From a checkpoint of a small mixture-of-experts model trained on Wikipedia: 326M tokens.
Below are experts of layer 3 (counted from 0) of a mixture-of-experts language model. Rows are named router (the router's row for the expert) and show model dimensions 0-255. Each number is 500 + 25 x the weight over its row's rms, rounded and kept within 0 to 999. Numbers have three digits each.
After each expert's rows: "comes after" lists some tokens at least twice as common just before its tokens as in all text. This comes from a sample of Wikipedia text that the model never trained on. Tokens count by the router's weight.

# expert 18
router:477492496491499492517476466515514538513480519489478492464515532479489452502535469505511539494516524491482503534518498475497565516492455482531518494490533494482510501474510471514493491447487449454496501510529495478517479495529487501510524465519547452521567497512538441490491470453495503501478514511517477539495522467507475558473502499487516457434492515444496485508479460485545535486473478521497484502487476508465547547554502474486540479504491519512495484464495501515515499537517555520508518485508485500477469516500483460531484522500549479528518554515512506488482520556507513521513483495510504487520517510468478495506532474468491484500531502512533474534496489512519500476540500527504511486492501517516500520522507466512493493523440570528507487488534474481513485532493539
comes after: "=", "\n\n", " =", " also", "History", " career"

# expert 24
router:471506487489495504504492518508491472466510507483466472489492501494527521469494481529510511514528510526470517491465477546506568511497472505489484520457505518441453525490463491523499521490552490468493459504501516512478475510502507537515547529532529519489474505478480562470514462487482497493527515513544475541485491494523486508455486462530504486490529500463475549518529473488509460552457550513524525451503487461496504502531495527499487471474441501522484508493477522505530517496506508494483513482537484416548527476511445534487464505481507473506497512547489492500519511488501463506498506494496543503508508509534514525518468490536447511525523472473500497572498480497474502491489497519508505504460509482516512498488491507465519492452512511546554474548499497499491481510483479
comes after: "\n", "  ", ")", "\n\n", " 1", " Year"

# expert 119
router:486465518526513495514504541501492469557515500483514477493485482532520494463539503539460518490464512489514472512506515493508478496469519478517499489503501455503539521479502520435492491516542525464499451486510553514468513480520491526467502522513485454476476535555557496485481496452491479516475485472524530449503499473464507512544480477489493468476504501489498487540510476465540487543495471484522521543484519481472472511534483494524498511493448500444447481523550498526493528515480490482460489508485508488496469544513533497511507473490497492506480527544491523502537491530486529476507526483500490522485469512527517509519549508590530494511486477528480488480546537521494496495545484511466503512475502514511512513469469520518477469517534546540505475502511483497485514512508472
comes after: " the", " a", " The", " in", "The", " this"

# expert 94
router:455526495497477456510524444530527508514462505466502509511584504477494503475518502516514476483477484515479484523486480577499497503501466513528516480479485494511484540535526500462493511540534478483498509493488481530509516495481489484522508512463538450510490491539565525527522475491480504473481518476491495482510504491528545528452490484488494503570536465503516505525505461509456506511486473501516466509486521506545537496451471506501484544492524473474481495484525507490488466518501491485462518504481515532513508491533542458434524521473543463525512521500477486472473504484523530496498539512512529475511481469506537478500509525477520484525532491488515508526528537500522494527472484496480503476540449503521478496508480483498505511463467500555516500481476470483535543463533484
comes after: " a", " the", " and", " is", " of", " an"

# expert 98
router:454511509466514522507483564518501514529486481493525496433514488514481490529531462515503439500483493473538484490500480441457493497501552518467468519505506488485500502539472524479518504546518510463472488538545511501522484498503491484527447517505511525545475486467483497501467481479509493499490467479490473490519526540471510480551496448462485484529516544464490482515473478479519529557494510495457477539529531473498497474482473520523493508525478493512496524467485482528491479491500447505487449454523569533512483523495505519504484532504479494454481528520479476509507509523503501479523505539516545472471490499515566480495505476467524504511428529485511521531541513521518499521475505505529502499481487485496514505501496514486495525450541504506522495513521492468466508492499501
comes after: " the", " to", " a", " and", " was", " The"

# expert 71
router:494480483508478469486464439535487485485492498462469492483526498472524507461506468452505502478499487522470503502509518560531541509511510506486484544456494532493500487501470513516492447467456458480504434543499539530540504489527529505524527531486491491513479477527505501504504476502467474491465527531526499500473504488535541513507477476559491463545529478467470504497488530479523494543463505518500519464510484504450512477521510536486534495491494550469520511489465512472527518503489466474469506481529490447525562458495503512460492537489516483488481530553490527521458530512496531545504541514488530515531490517487534519497473498509463523523527484484533488496496481485514508477519489522484494504473498501513511531486526478454523494469548485533505492519477501536473484493487484
comes after: "\n", "  ", "-", " Win", " MF", " Loss"

# expert 30
router:468509461479469502510475527519494476449515534470504490480501480466518531450516515510516488481547496517486535474503490484488461505519463477482544503520520496531502557514469493531484527491514504546521524489457535543512459497492500502470519472531471507481529494523475481506508513478501469480502512482526548517513498512487494494509457500501506531449493503453531498468520486529532517527462489497477530512517484482511508522529458502459486513511528448540477485506440520545512521494477469480535549511535486494511472502491463523447465464488467476524531501572487503513468513520474460464502503505517463494474478498506454515476471495523501523532542495451481504528490482532467471491468514467459471479525492510493467495511521480510491472493517469474497470539497537517495494530522511
comes after: "\n ", " |", "\n   ", ")", "|", ";"

# expert 57
router:474480483507539507503484528475527496475526510539525522489521453517487452497520530512481514500495542486514520505482518470529524484550531481490512456507470476505492535493526511480441459502500513459569484510463549521461543485522500488509461524492482498435529552468493488470479500488519502504528467527519581498525509520448522513506496483491484476533502483511516515510527515478523498490509523519476471528463553485546517536487494524532506506483446484438484481509486484520473486500484496518504557484491503506525512476508509511514544515482455507499477518507497497500540444494523525505493469511502543526480478474514519523500532478512489525484508516472465527452499490484499472520519498533518543498512494510498524482505486506479447512451529482499489513480473486465467490496473475
comes after: " the", ",", " New", " of", " in", " The"

# expert 39
router:493532531473501545499529465540511551554481487482529526488523479517476445509507503499547508496508524466535497484499490498515472504521530547511458538471465482522498533547502494463465499502481489477515489511518494487461492501467489488518487557482430497508493483507500495530533486470495482503543551504459476506535469447511474538526450526502503480459507495516491503467512545542530461438521523431513500472490459502483504511484507496479530545532502510483482498489495500484512488517509481487529491447514502524532504500488474520495539536501474491520523516553510528488512505510491510491508494501508466488508492488449499465485476498525538496491500498493508498501524469498530485521536467520478510475507510535511475472539498518521485464503517489481476486533562494441521522508498466
comes after: " |", "|", ";", " (", " 2nd", " 1st"

# expert 84
router:500472474504494489487500551500502464478509570524491490512498496496455548488515505493543528529511489479501556539472477467519494519516557501499488492524527461498501500480515513480485517507466490499457454481471517494471523473521545468520485458535477563542471500503561455509521515511510518490493519525472483457513497527496510459462562501492515460527526490484489489511519545501515489521535492536505526479463528462504514508461496494502417459482507486485500515512491481489541482451512515539526490541517467498522481486496510489513525458501529485480511490481495484495494475511483521468475496496522512492501500501514550473471478494484508473531527494463487536492526535528543490532465485485511507457485493494503537496493483464478506511466547500531478514477466501456489484503529512
comes after: " the", " a", " and", " of", " an", " as"

# expert 1
router:472440508495515468540499539499487497515531514506502526474515486506470517509512502454480462524465543480499536510487486523478477471489491496476489456523485467491502526539517507501444488503553480523508515509473484535507477492506518533468519460488538450491557475451535529487512497508523500528513559475484479472465523559492484475517502520474506480540531540489479486493563539475494478493469479527484488493514487504531521525483474494513486509510498500468484503491504460532491499472532494519498477507469530476536502505508512521513529445478521475514441508502495523468558523514468495540538422521510533476502455500517513490534515477492458449509472507500492512511496504485504504521492517495508531499506498501482515503476488485528470489516495554528523492459526520465509503531498450
comes after: " the", " a", " and", " of", " to", " The"

# expert 105
router:511453493504471505520532475504505477543475497479514499493485516537528557477501525505463513534499491517499478495467529473476470483501491525480506484529554473494509498453488489505533525471487515479502473487512524493503507473483490553542507506514523497526534490545510458508506475573483493482446509512501560489513523489464476469522484493508482489515474467515465510480490484525533535468534480437506479492495465521448518500518503497502469520545503552499475487535533539489483501520487519470461485496541477530515493529523497549548515467473531508495510471476474507510450494476521534503466491500533535538455475485484505502509478479513478469472506507510515521508501528477471472505532513529464507530463514505507481486462514499484501481485473483487538521554488488466538478530538540
comes after: ",", " in", " (", "–", "|", "In"

# expert 72
router:507500477447477479508494493502485491501496510535506465471533490516521488469533489518497458547476504517521507481554464472496507521522527499543502592451468527492499502568506491486479522498528462515465482474471447521540464505480553508508537470438509527501473465463501518519466508535480493486496530515462484495494506460501558490479431508487500488469509506492443494527504482536481462537530466496517502497516527499560523476496560482477517471513487494524482497501504527473520502525502463474509492509506510531470490484500547500472479480501530476510511486487546478533532483491502512524487490528480481476500484521507521515521510504489526488509488503472514522514496474488485507545503509467546494506464508474519530505478548479517501468503536490506503508500516497463520476515533465
comes after: "\n\n", ".", "ed", "d", "ing", " based"

# expert 12
router:493498527510483528483556533519548500461515515501548486485451501540457498499439507513512517514486509462532517517502497524484483517507490531428479514541525481525457502501478531459514524515454511518476511532513533515490513533478465491523490478465508486494479483485446464520508492450492486476524477483432500472486529480548487536480504490483491510534508469489514472559445511448532485499524490502496498536496528491491513478499527541483509507505460495504484495522520529466450528496534488484515512440482502459528499532509499448478493508507515552506501518488491482510490478497551530482481491498506541544507483523466469451460522496494508497518497541536522513483538503497496494505534465513509500472522481520489513511492524494484511490492519513449486544491497500502503478478519464
comes after: " |", ",", ".", " \"", ";", " by"

# expert 73
router:501486489518463484476476540560464483526507508515492513469530461477516513477498481498514530514468514471523512473478507478479480498500501502531501466455535529501421486558511511496501418501517488511505471559479460522523467502524491510510507483499498513494501485493504492504491518512487483498467542507471534482511464531492519496506558503505536517493515523496545475506473494470494464524513523480498542508508459481471535532465488499487502527515471517526493511504475511493536500576510476549507496494493519462514491473492523518489512470481569480535520481524481506497507502525495524463518466540509518484548485507534492522461501521513476452437459520483507537441482481506492474506502477510492503515519494493453446480509510487492482477554484512511505488545492492481488491463509477
comes after: ",", " was", " the", " a", " and", " is"

# expert 95
router:509498505518485512456502518541518521524527496522452515495510485465506465504473480501533463521510539535489470480496516469496464518499509478542536543465502531507491468516482571482525483562473502507503520517527485503467509483512483468523532479472499453485555430527469530487521491502506497489491487521554483478449480489497528539473519484468517505547532500463453531448506459494474495537495505493554515546483505502489520472528506493475503515508530474509518536540493498504526491505520524489503498506513489442518480471516528521457484471496542495510463448455475511456487513513501544523509482514512484501480517506521483501503526505554498508507530472506538549507521504482512493497468461492515500526473490499494504512524491488479478488490504526452495463503506495455517474518476465
comes after: " of", ".", " in", "\n\n", " to", " for"

# expert 75
router:492500504505484487535452551469505472513507517524442504516500494567474509485464528525520531524517520529481523551523519530495539483516511486464546466526476471516472466504459514509551486511457517517485437501541495504476493463480496470562521513508512494485504509480513519490458513502513497487523492541475590493478516506527511477513495497499501505515510494521528536509492501458485489513535540491488474532497479502583467509503486514488486528519523498465474483534507514490475515482496493475508505516493498518503482507521489465487514482472456521497464503449491513512556457481518507503513465513508482527529491477505500494486489461510468495475459486499522482454503521517527488519492475514506514473489500544519455500518461501466477484471550508466529479547491502484464485543484505
comes after: ":", " the", ",", "-", " of", " in"

# expert 54
router:490530473504493468492497459519508479497548503501522509492470516483505522480499481512529443494524535539526498446475495544480505525504507538470478511493510515480481554542481482553509494469463467489515508504503471520477528498491530478524501544466498474497440541537520519495505483468474468513527507537546513567513514470545506500457500501504505489501515520461501456457546476492535482509457512509492530475510469508490484496510555494444536506483514513511490536467520495483547529499518482490500495454513464459550539449485455540465504510461506475522504542525496513484470526538480507525520517497497510474517493481491475529499485492553465532513530496481527526490527507460495500498482501529502480466492477506509492523484526490514492499470530488537500477532483506497472498508488472
comes after: "  ", " 0", ")", " 1", "%", " 2"

# expert 117
router:525489491491485502546526488507494522492509544490520535487499495500468462540477511506538463494505532490495522523509520513520525504507482489486507541542466470511500515531508494469469450483482492487513467458506534457482459546487479548526511496514510507505499476451548526486501496464495507487548530473475465521515508478518501467474485469486489509474537518529486522528453530438486557522501516471511482524496466481542540488524506545519436537497506507481503492514488491465453507476492504495537495479500489463508500519514473511468549497483463527554480522480448459506499530513526512476514438501493479475484505518475467497488559486541499503500470494447526491491488510493497490535489513525486528473496498540492503484478485537475508487495551522486470513475494498515486501491465448
comes after: ":", "-", " of", " the", ";", " by"

# expert 31
router:499489460484474517515501510511529506524489504500467503482530471447493461497504508479464532517472488515545536497466485489510493503507489504506472442494448505472503455490512503502453484495499501500504470518471563507506470512528541542487474510493507511499504468494491454499501490546505486497527509489450463560526492493563503546506464443509463504492501479468524480541505484508484490459528514494495509487479512469513546518504501524464492500494474489536496527512475480503532514497527493471521521531544472504535477487492459510557491488494512503512468492577517485503479534506520497498521492523511585488505513478533520513505489490453485490515471516494478521546495470519478486518441474476523480468504559497499516468488515457505484510489501543462499522520508511459490471521535494
comes after: " the", " a", " to", " and", " was", " an"

# expert 0
router:501491508544497492484531442501502508435523522490540512481491476476515500492475495495518468504553503544462482507490469520476555538505535498537476565474473497539499532519511500539534474487465464462462516478515526493564485515492509506449456476508491500473500520506496503514469493502483511524483489479553515550482520499513502492473496478503512513513525497461482441534488509502504468467570519469519520526485515482470518496520474507471542503504465479514481499494482503486474487527520470496594501465497499474533504480499542489499527522482500475498508523473486476528527479498449516502536453495478560500489476469510479527491531519533551498511514479483514516490500483506491490525499490468511493529492479493502515519517450541497523501503540522503504472523516486475487517507501475
comes after: ",", "s", "  ", "\"", "es", "y"

# expert 38
router:485511517427515538497461473523525564487464486501512514494519494469538508485517492516503516492498489517447501485485511528496430498491535536519454453507482538512544484501467505502483511457455504538458474523511497502505524467499519530511523504517475517491513506535494516485567473567488494503478511472464468436497462521478523497535456484505528533523483510480506528491530517499521457511517482478500481486492500477487517442476509519460514493521519474518503508474472510486533507536521418511513522493477490473500520494509477481483490476494497520505516483541521508499475543533454530477533486511511462460520507475449486477461499486479521508525472516500507483513505465502507492506470454451467496493515484518517492482540528464528496490483485524514480519517482505492520490508484525
comes after: " |", " the", " was", " a", "|", " to"

# expert 40
router:532469457493479533542500467474490505536489495505459506509504448474516498513493500517520516522513519478442504540514548532536481515494482515509485537515470457537515491476505511481471480506473502520465518522508520496490444516522504564536482523487503472467525508522527558483517509506523513454508475473481454549507519471508469506483438475544507499459512459493488548541487523455497508477506505486506508509527502515499493480513536531504480501505508490460508473536466475498509498465451528494541466481508485542520469535502469528494523493493533511547472504505470496512470488515518502473487516471499462492500497523483526479505551475480484533524452507500510482509482473526513502516518498511470485527479516503512468501562481499461496485493542522469532491469432521475527483493507478
comes after: "\n", "-", "\n\n", " (", ":", " \""

# expert 108
router:502567505463503501512514482513507500481440488476488527518538497469538466502540489477488550474491491522485475477484513499503420516479480509459505489537500504518523475497494461498566474468463472493505496537455500468490497485478481522519551465512500498487538558532532506519529487497572488552487514480454525520524464496518534538504459512466509507560464522494513540514473554513498514484512477522491483516507483500502488531488484558503523537531532484506497489485529479485497502509495495502485479513493489540471560504495547522498474540491491473514485509508472525513518556464527538501520537470504467469507481483497531470484488536474470479479482521474501485515504487513467494482466492498480506501509446501521491486477502526527494507506523502513484517508517504498487545513490488
comes after: "-", " Time", " •", " /", ":", "W"

# expert 113
router:529473526485504470522501538493480492491495534516495523495503486505479508473469510502507463515491512487485518509498528527491554540541496532450515501543479499503435467499505517519488516535467496502536538491503453540447494502499449484554522485476530504476479442535494540493519513490461533439568460480465485544485491482507496493470489513463483544468508495526499473533498524446467504506518516530485504509508483564541496482479510521460491528514487520455504476516525504470502481515475472488520521471509498509503518481526525523447549503493465518542486506460511492504528497479505459460475471515480535524522481531511524538490504501516506492513510496487503499465507466495513520553494521520493490463495489521509498489468482500513538523489507490460525483528486528492517473529513452
comes after: ",", ":", "-", " of", " and", "a"

# expert 127
router:477507489474501506517500463503509504516459532487465463543529510498511493510475510495494511515499520542460478474515501465489496479494516544503493451528465481493509469481467546487552551499464468522531490480525509482502548523479492483498476471514498481437451530492492484522500433488525547542453501495506530532530485522504520506526469506502480497520504481482491506484510551502474545491507499570508486469508494491475458517465468490483501511486501509501463518475506500461517510507537496512470488534501518501493525503506507480494474557501494510493482512485494513501439517515556456486525598506510476509524482522452498505540508530466495486516466509502498460496480500521481506547521521488478493525525530512508485481519522495495476467471543473505500469512482479560479514506492528
comes after: "-", " (", " Binomial", " Full", "\n\n", " was"

# expert 6
router:511487478493490506498470456504496525516463499481531507490532478494506461547469468505524553505482492521479456518496533476516467493477522520492493496473484464485513483533493494592503476525445479458551478511523503485510485474475504476506534505552480465501528508529472443451508465513484494543451481495454492488520528499517475488530496503498519475492490504497521555512548539505519472442535517502508503517509533484533532506518496515526541510480515493540491503535504514526487477484512478477528540462466482509499520463493474531540476495523497488516525514569478517502530519500489500471456541531516467498471503480478460460522495484501480519491493524503486477490518506477487497518522512525473500495482511512506524487501507490520486484535488493569484500546510504505448544471508515
comes after: " the", "-", "5", "0", " a", " was"

# expert 67
router:497517500538482497505490500490514462498519491489461512493532484477517484494520484518481518497545500519541491511505496453501499549510496484519560552488485480539551493462473545486491581530500465494452521485434499511435495504543514477483528525447450450483541475506521505494460472526472501521517520534530497497454529489489511482523509550486514508478497532460474483474484463474510483527460543512506437525505523505491527514501551497508467489495502543524506506482509507510514516486495538470509474495488489504512492482515520508464500475482526486507520458484498482503493481486492541475493548520516525499517485492512524539489488456515441529489435480485512497515516493509486507485470494486500485503507477489486500489475485496505479490444495522450483513533506517455510537509495487
comes after: " of", " in", " to", " on", " at", " for"

# expert 60
router:478515516480476521515489511520493493521546521512550514472478517505464467511531490504489445489451499540470548521520506531511459529511534526491500532499511494514542497497498522506500507486500514543544495502505555522467540498466463535489547494466527520498532507488480550505498492475522497460460473462524470520474506490487497464523493480512482520535484496502450472466466470494538468456489509519504492516523466486493501475526517492484431515516533524466531530484515506513550507489477463504498541460472502503496528516508514495484499520448472485524493486536526516535487525505459478548512491542513478471491500500511476525490461493486543537512520502463472529514541445512476524529507494462475472488517474519496484482461478448527557486476469504516489480491501500494502485506516484
comes after: " |", "|", "  ", " Men", " Women", " O"

# expert 101
router:512512500500496516480504489522467503502495470498484532524498441505525515446487495525527522542457540492467499525520503512490538484478511549509490515469489501495528526514508546497463474571485514514495481504463495479502475535447522501523467515502475481522497467492488512489484466532489503446479464475475493506452493522517488543451505497530526466483480430474462452540519498477545501521519525496498504508520471548456521506526511455492496518467468504490559491517472499507495517540480463478516533519503501495489452479491454520489515493522492520517518522474478485501504501492517508508557497525520527493470494557497489476515525495498513499507500487517504501480488498509500508485494486535450491483507516529479493491534530534483500464479554504460488476456490503456493427493518451
comes after: "\n\n", ".", "\n", " \"", "=", " ("

# expert 33
router:469489527466498529515510488426488498519531516477540531477500490485485458534515471534519499516485507490519457491494480507477500432497484480505497474540520443485519492558474538471549501483546512461500476493558492491500500473511482483530518487485539484495504473482514530501518520484495471478458506511541539458512483519484486497492492462493530505477484465493533515500490529472534476500520499514497493496480499468478481506478513517525459514509524443502452478512473530560511475524477474504497512494460499498484484532519529490539522472461509506472548518552490498486498518535530439464482567522467496519483517499493538530499529545536494525518466494492506525528535516490485497509490497500541518512509491472493540467464511485482483477503527502509524493542506469475490527502528530
comes after: " the", " a", " was", " The", " and", " his"

# expert 103
router:506482503520500524517506493512477480481475478454479541464496505483522525511525513501509533543521484501502523542503524474500446521512525508519558555506496465493506482454502510515515440508469537499449527504482536489525469485494503452521508555505475479513472521530483546487528454516495490491528546492483488450497534501487465540467488460484485469515495505508504466498505471481501492449501521487523489456511482484494473515552486500484496508532475478480491551488485479442472520456484499485450493509518465529531507515518440505493526514492492486487471528517503507482487519522528534452495469514493508486495463491456430484475520495473501537524527507505510499503510511526491479507552515514477505520521535489514481507511496517436505501485526478496513523487515511468509436529538520
comes after: " |", "|", " (", "–", ":", ";"

# expert 15
router:514464508478473516504536478528484478465487546504501534489480492521523495521459536508482499522489518532518521539509503499516451490502524523495470558468522478509468493480480484501525483514484571532452526476513506532532514452459537461517463510516518496487508512524494497523495498557495483499532484535521483476520507535464477490496494483498482495543510496518488492497528493541493506456483499464514505506496506469531491491549514491484552482505518509526478508512478490450539473494496454465474513525521521525528499506519488530474522490511518490458474510533491498514508508546464504472467476502519502490494474447484486502487491472506543530495519487449491528507532531498536483495534487504488520483443591499522491476521452526460532485563489469492502499485538499476478467476507519
comes after: " |", "|", ";", ":", "–", "N"

# expert 37
router:512536458514481490518501575477489477529494518523480523508523512495492487535460451488521509526478521524493449557485501541487511536509532514520482482470477513496488467491497538512476511528532509480545515494495493508544498447525510468504485436503488515537450509487463493465519475519501477475484560522505532505493473545542459460481507533519515484506502480466520494455480470510473465491525478513515476553519514477501517505435481501508511511525531510530487518519519504498524482515469524500497486515497484516527475508458473497515514492494483524547555497518461488510506509504530504507555471519510490511504520482507509500507417511455518500500518523488467512516496521512471470521482463528493469525505510469481492501455555474502498478473491491491498464533522497482478518495460528
comes after: " was", " a", " to", " the", " and", " he"

# expert 52
router:516510504521492540515550486527445485506570474461501495518532525487470505501488497523515507505513546480496488519475514490519522515537480506486509533522523504483507485518481510480513451521472500502484504463455489492502460511467473485496521535469493494507502523495492509477502511517505478481525486523489509577465553499512518540488460503503470518506511466506528538470472500486528485474525489483478488492500486536528474513478521533511506483474537497455500535533539495510516441468523519547514497543522488522491505498548474482475540533521479477507491453476485530539531497549543491529476524502480527507495500499518479524489549505430442514480489516516463492486508507501484516537519491532505468468510483507515529498534516523496502488508472503439486478460457483528555501519460489
comes after: " (", "\n\n", " \"", "-", "=", " B"

# expert 116
router:474479519479512505501508496523513483473537507476511493495464527480512516499442544557508486496567507496524481519465539462501504546486455507482508496540498487524508514491478455471521480492427490499484535504498524542512482513465492491527481533481464479502477508558480505479492518537507474503509473447492498506488535488523465572492496441459443498498461505527497510466485525503493484471505515475456477483489449491492452515527518493497524465531513499481519515528543529497478463472482529500508462506513499501509480534509508484522540552518504498486471514515462512476529504537507513485449519496499491506519498487471427519469520485498482523507493499502528505495519547498500507522520512531477513503521503515511480504490458546510525500459500471456495519438507490510526494502504480
comes after: " (", "–", ".", " \"", "\n\n", "°"

# expert 41
router:500476504501506506499506430493491544528522532513503476527497477486510499499460493477498489544535517523487529521525516503485494531503497517511512513464522513513507478473486522475514477553465526496480527554561466533457492514482497547522546480487486486527557466502462526520501479464479502476500450505475491497470490475534480521469458467484490475472533472463494566518499456509481530462502532513509514523503491517533512476508489466472523510514493449530493494518463511470480497474534497468507498472518486474512493460516526477510519485496494501520470484463491509495438508484507534505501514507504541490490499510469494526476467475548556522505548527525513522519535470519507493464442478557505495517491523505515502527537491453474480468493533462494534478502484508472488470489510497
comes after: ".", " of", "\n\n", " in", " for", " as"

# expert 29
router:485447530450476498518529491526492484481483543472494508508503491498509511497498490513494534465511492503485492531459455566546474497509559472503504518512488466489516531501527467436490541530465495539486513471507583490544501491495516499507500499445508485491528501525533492492533492493471492472496527497507490493514508540502525509479556511494478492512533517493487476512475512518472534470487447516507499494495544508511495537459515495477539466510482445518507501456503450502543507518534448529522475508508520479525429498515491495503524523499527495483467456523499510529492533497493519475536481490525486474497489487505466495463513485524482479488448508492491508516504509524516508492475498453453472518494543513543491486521520469562522488523486499471500497500517519495534480527542504
comes after: " the", " a", " and", " an", " to", " his"

# expert 114
router:529481519506501527550500509503481517497533521520504536542467486540476519519480511477521487512516543490497517486519516550521569522523495543465512538520472491515430494470498543487465528519452512535523540472508466516477501501497501507535508527451499447472470497468525534512546492451462493461562508457443490542499503457513489461480502502485516481497525479534464459472468506461472507492529534497525489485489505518540529495517532503473492522517488533475502503513508511471488498489506470497538512498503538465496501481513467474435529529473495523518480502471488494530496478487526469475501457496499518489509479503468503511487507489551464506521488516514525512462476510507534497510489500525486496463520505525483462494532492532522537486477544514475514509500476493493508506527523479
comes after: " |", ":", ",", "-", " of", ";"

# expert 63
router:493507524497507484537443516462507512550505512522540510498499479492494511476485547521540507523452526449515498468486493525505507476490487544584488510490497473508523493511503488475491458509516470468529499482469534479441527513523483457437508486502503518511516501499505522486515522489494511463465510493486476465483519476463541483502497506468513501528505518475487506490469532442512517444526489518486542567515506482560520500518511528492496485518503465493481498531523493465501506460497516491504536542473486538461442497529504441517520500490535544539498473458507474508507514489507489492522473501531557535515475513466486480536528471518460513491500514479491528487521500496473482545529528486500472478505508505489475486497447506467518512477545498465505505507468497499501515513489515
comes after: " the", " a", " of", " and", " The", "The"

# expert 124
router:476508494521458529534454518515523466499480511514478517502454494472515516545513485446486519488564501511502478534510540464511493518500525483481503453536566497505502541476530496503497487504485440539468457539494495490516484503488526551450505496466498498510521479500531542498506473551534518514460509503504463465483502472526495506493485518516510465545483488548524469505465477475512441503514555515502484514498497502514483486497487470474480528518509466516472524526569544550480483480486461513446521521489510535521466491484502495463506479500489482514482493478503480489475473529493484503476469532518479498479487495543525475460496488469462527500475477488493513507524509495484499504479515483532477525482512526480509533504530494495519480509512521543507538513470458477513495461481546
comes after: " the", ",", " a", " and", " in", " to"

# expert 115
router:522514566499520505523535532522481492528530518481473470504475494513504480518535514480506490524469523507460544569523500470473546483515487518490482522489516502445509511494531482516485523533466477531536494444465465506518551478506506493475508534502481498484455530490489504470552479562501487514522454477522506520475512547500516501476490539504482523493514503503497500502461477481483486541463473503476512544512468492522513496435512476482440531504531515461515476502470487507490526501513463496460535533469497477477527473503520504448500512475489492521455502483468486519510484522530489473477431503488474487497523516493497528463536567445472499528511495503510521462524491495520516524537478506488514498487473520504498517507512515548479501491462517496524493502495500467510522526505498
comes after: " the", " a", " and", "\n\n", " \"", " to"

# expert 126
router:472471490506482507495498465457500475509530522485482519481531467474511490486530503506508503518497514516460497518522494499496441499503516483513505476473513490514435570517487462488469489513497501554441526532527510501504531485458549515487525456452532498480524513532457488485524494497513475524447509529494517499489459488531482454509512501480534496527496525504492511509465508513443490487530516526483470513525457522537523520523479492502444512505514517515520519485459495489511485452489492486504485512519464449479508471518531528491490502495516516449529473443540514490495534524506516515447527521504549477494476463459467526513490489511505505508519520515492537511525491520494498435437484483526479508511494515495502495520487453477555498513478536498487517515508522490528470473545492
comes after: " is", " as", " with", " of", " in", " was"

# expert 23
router:473489504511456500546523536510466509484504491546497555497477460500519460545491498470487484533508505475510522526479526498497531501508522487547502510486481493438512465535528532518496471482494480510510483521508450479473535532498503495503520506493531506518484466518479521535506524524494539463525506554528491471483499485498454502459477507499474521524513512554502446526475518485502504489549542568484476492525476465524498530497519468485505500508475559467520497526537491472509500536493515512479512508487490527500504511492512507467499548505501530497434518513486498507529460478548521460522526503520491469472493531534529501508546486475458487487508522481518507460481504504472491529506469487463461434493481508547494479514496495511518493486506474563530498477512509493530461505514476
comes after: " the", "-", " of", ":", "\n\n", " and"

# expert 93
router:511478522494458493568554543492483505506501504489496496493516486569491486487465538465538460505489512436513522474507526526460529534539480541499504508479506490518464475495503503516452473519475500510568530465483493495509504484489503492552523519472518500464477515495526544535509536523488458454546493478473537500482481472517507456501504494481507476497501494511467498529498513487488508486540545478490487502497482511515514522446505524503503497501500507489495518521493496466494520477497485446521515514482455485542500479541487482469511487465465509496456501445475503508551518478513541495523477510491545516551489503481526536511475467487466464464487499498526524506466467490527466534466490511505542500530521508526499504467463532493482496496546526493540469491492497513491470510467497
comes after: " |", ":", "-", " the", " of", "|"

# expert 27
router:486447491525501461488526502478497464498510497532527490493535481532510496520481511482471501487462457510528557570481448468484543472549532490470519486519518496470477507540483483476531465487489469533485482475474492493484489527486514506541534502473506519475505456435513479521489506514483509520528523528461574500505470513488499488544484458512494506549520524481513492500488493540504521480479515458531491499522526461495525514503502504463489512466468534486479518518535520457485500423502491471518501472515469538515482497528483516477500493489506481522493484485496483529501506568527534529505479508522500514497481506495501503482460503514467456482472515530497526502504514526477486507538485527441505514510513541517509485519507494494558480527556526498465488528495474470523501510505493
comes after: " |", ":", ",", " in", " the", " on"

# expert 122
router:503468479541471514511447512469491466495508497471501517476498507479513513481525469546516480474512501441475500489473524528525499497490492498540452508510456465524514523509504512513458533475512513519455563521537474492527414483528532560487463519494498497479452541497504555501495522531521499513448513462537501528517536463482497504519486501536509516502511477515478510444486496504500516483508456506493528531509495486505510472540518474490537497510547526474526493527466483468516495519488481492513485484538484500478473500506509512469496503502538498541482533524485454515488498487481521537482524478506438494500485517474521498473481488457536495532473519524493492518490509526550525486479532463477489521498532506519509508522478464493487483551516517556505467453477506484496486501495491
comes after: "\n", "-", "|", " 6", " non", " Al"